Weights of a small mixture-of-experts language model, trained from scratch on English Wikipedia.
Experts: 256 experts in each of 11 layers, 8 picks a token.
Below are experts of layer 7 (counted from 0) of a mixture-of-experts language model. Rows are named router (the router's row for the expert), up (a neuron's input weights, with its number), down (a neuron's output weights, with its number) and show model dimensions 0-191. Each number is 128 + 32 x the weight over its row's rms, rounded and kept within 0 to 255. Numbers have three digits each.
Before each expert's rows: "comes after" lists some tokens at least twice as common just before its tokens as in all text; "gets" lists some tokens that make up at least twice as much of what it gets as of all text. This comes from a sample of Wikipedia text that the model never trained on. Tokens count by the router's weight.

# expert 24
comes after: " ", " the", " The", " m", "th", "ic"
gets: "\"", ",", " family", " city", "town", " name"
router:105140060111149140108160116153081179137134173181145089125114130158139146134101080090120133117134156128143086132115159136116144147091142158093190186102142192141128164125139094107118108138121120129123136107100197105076127119127113171191118168166162086082147145094133099109110087138138085133148182160098146149092129165134158075176171127107099074085106126160177183056149108165111108106178030163108138095090084059166092120132082132103096128144119157106122061125107090105137126118165088080151170095078118169157097172134180135109116133127105136195163175148168141182116067121153126137
up3:112158120096162171135172116167111149160053107161129136174143098120109079142118093137159170074125135185154151113128084125169049088086117141165056163123122141129103114168166083118112102097136143146138060148125130093141124141101152177167130140088167130157127136181078082129147105197166175095140105149111096151178130113088144019151125170183089062171166172070095097169071123147094124142123126161136143182107114182135109107128082202156162105113114138109088140131130121078163088134146123159073146150125131140134129104073088123135167168135157173146131124097142126176131162126124106128
down3:071106195125137125103182128164136150169153173104163075107055119136100152125125127096123161169123100166149141104150107150140166184141160169072161123128128153141150127072153087091131179198164107193121134123092103130085160133158064094134109118138076129163111112088108166099130098149203125053140124141134106165125167111153141144168141228117187113096141120080137134117142131112123165151175131108125054106047117151091099095151137151074119090121153128146055092179136174132090116149069155173122091103076132132145096138106129093121119127124122169092145140151131082164085094100116138126
up4:161130081121164128083174093129127143140104173179112107145066074171096163175187074090138157142129164119164137112183115109186165148055199071175130119114150190172123113157092044110113075165122130189089143116141172135115152223115139164156122118131181156092124143136125125152115071130086134120137162134099121090096124121076105093139183138114127143145082106139112131128133157146087163145142142144146077133148070141141106086137118107114164123144165166169114149146116135134125093143102103113110224104071081121165159120144131114093107155127123180176139111123179182129119117177144079134
down4:181154111107154112156082136184107112086128096189170108091220108114128148124116145109140120087162101154139092132176097140080156107095238104107115099172128082125143097090127123111115071131151175182116188124157156096164163109139181186106103118120139119120122126135115117201132157126125096165147155114114092141104167125120160100122175071101189110126137090114194181178132138123086126125163139153111119163119139171147134119233164124129122128175127137148056118124120163113107131080139139148131153120127102117137227119143117139196123160167171112194149161098100145156103158113155126146
up5:138172103174115136160175176110122163097188130099130199106175161109085064126135112136146127104120142122125132116156101089143154137121200190209110103112088152114146146119103143132093154086075163133132182096095132077136144097184142147167103169146147087114136111140139103141125129145156074042172125091181150120145151084074113135151127081117120143124098128136140139141125127084167106150179091141055101135179116122152157108152102156195117068200152151120133093100137135145184169132099161135067119154053147092083101111106149135164107125160131149185145152150118156125163210174150145116
down5:160082173152110127112088100163132149128156097121157107084180117105135094176095136082173211147145086175123139121125093158125149111112148085115148129171172103120124151102106129099144163124150119141158139206127118130139084120125082106146122171131106128092124147099133097195158078169092131045100139151122185111111195083176093110120168115095207115107126186139113108165178080106197100148121164159120130137193111109071098134147130075135118169145174069175116110129156129115135090151153163081099115143084050103198114057102113152190160101144123156087142121117139138122156128129110120148
up6:125132177081100158086100140140149145064157161144107108167143142087084166133097148140166224154105139096125122092155113098114098112074165190113142176131116145058140131091118131117117176126162135091130143144155096135123147100143172161126059092108130066092097170157090072140120109108133131118132113127066110193177094059110164142161159127163175120150086144148089143179166136120141087082054025148120138161147113111130160136141119081159194103134101111183131158156115141151127144116157118131150103123099163189104106160160167155083149143147130152141134167117130165193111158096158081160
down6:145153144159162131098168112156112113169177087128137100124112144164149148216146055126124153154184083090215085118139134113109088084116128088116173135193081130129140110113116123137126102186132099163057170113128164152136138141142131113149145097112123152150129170126124174139093153086076133125127133169097090110100057144194144147079165120111148148121096109141099136131169168169134061103113183102163110140126099154071124214105149109143111085162166107110158129160152109117116154156111131137104089109139105174195103059164203150148100101169115108124137089150123048078151113094120120082
up7:101120089149173160140135168111108163117181192154117107127078121202099136118100108106107058136103179116128154137143177199169108113141140127128191152151151179115138108161093144108076165064148089150079069166126073111071145072109159152123130134142131168117147077128085118138082166124114117133142135110077123169086096122145160138058094099114083091162121098133113123058104121125108088109131150099043142156098098134121227100178143181101160114143086147110125111138119162140177182146115164115062154121132111148125103169138119092055151142103087156147158128126092121142137122126144079103
down7:080102149128143103044164167165143147115163086116107100103187117101117128114148169109116170138144120137126159181130085128143129208125132138197170105097142096070119122147147075129145122124144086159118181110089140130102178119118106156146124121138114167143142153145143121167111183111146101123176095139128133161134218125144083137117073132157183105153157081104110170137113198092139092148134207123114146127152134145129161196132144139139159115069175093105119138144078087098161104089169170122140131048087126123230131225131083132113118124188123079117133090100105128123093145098126147144
up8:127125113169153087139154161134129152201086128104135186174116119123175087129152116112092204147134135201113165102151135116153098076100120143139123098128123142098164163135113074112091133105138145104156123069091117109090155166138099115130175113162163086131188135137117117127129152168164076177138165123166195136114133105125139104083213133077166134199163220209190140075135128196069107116176082124110144153126156147110137103104139121167111140127116108083127101174142153170149081129070111088131123114129163121104119128146157139078164170133137117205180115126115126087144116121087101096
down8:174155120104142111127143139128139132161126120146178172159118121079102146128077111144085126155135055131102146096147158187156117091098130040113100154152103142089148124148129162068106155120132145073102102058160098147139164176136152133140127107125077152150130071121081151200057136116133036132167114106111055144123121105088082181158105111086137138178109120151112076212168161075104123160134130134136139115161173126132107133134171090121132155127141170106162159148123109162096072179147102148112151170157161149129094124107099067175141142126155132119145110121114095102042098166049120107
up9:131140101110108158125166146111186143125141119086128139112140107146169107131076075096134088164124156084158064104105150148122052162134076094127095082102123130082092148091091054137119181177144088094146113134086171132128164142133190167154142173166159120123089110131184110110174080103093171115125110142097107094166091088117097117157197112128192110136156096119142193135178142128083171163143096106163106189152087147153092105129139089078070120099128060115119183123221129146159091130126081101099167087117119151154137133180099137141097102098169142111088104128180135091127140127145092127
down9:135162161101114101160131132135132130100108087182152108124154080058194195157124140080134148173118140115083079138112129125108142127132090097195129128174077101157107115187135128149125104101116100168095090148083130142121134134137126143105170145087124099112083209127179202127063140175101103159135115131080101098137145147175104109135078111089090123060131122093107154143135118101146179154120095201114060095130145145140109154167159125163059135121102185165117137143090149079108080155118138107111093082114117127163085131190114138115156202183121097107173170145163110155139127127207102107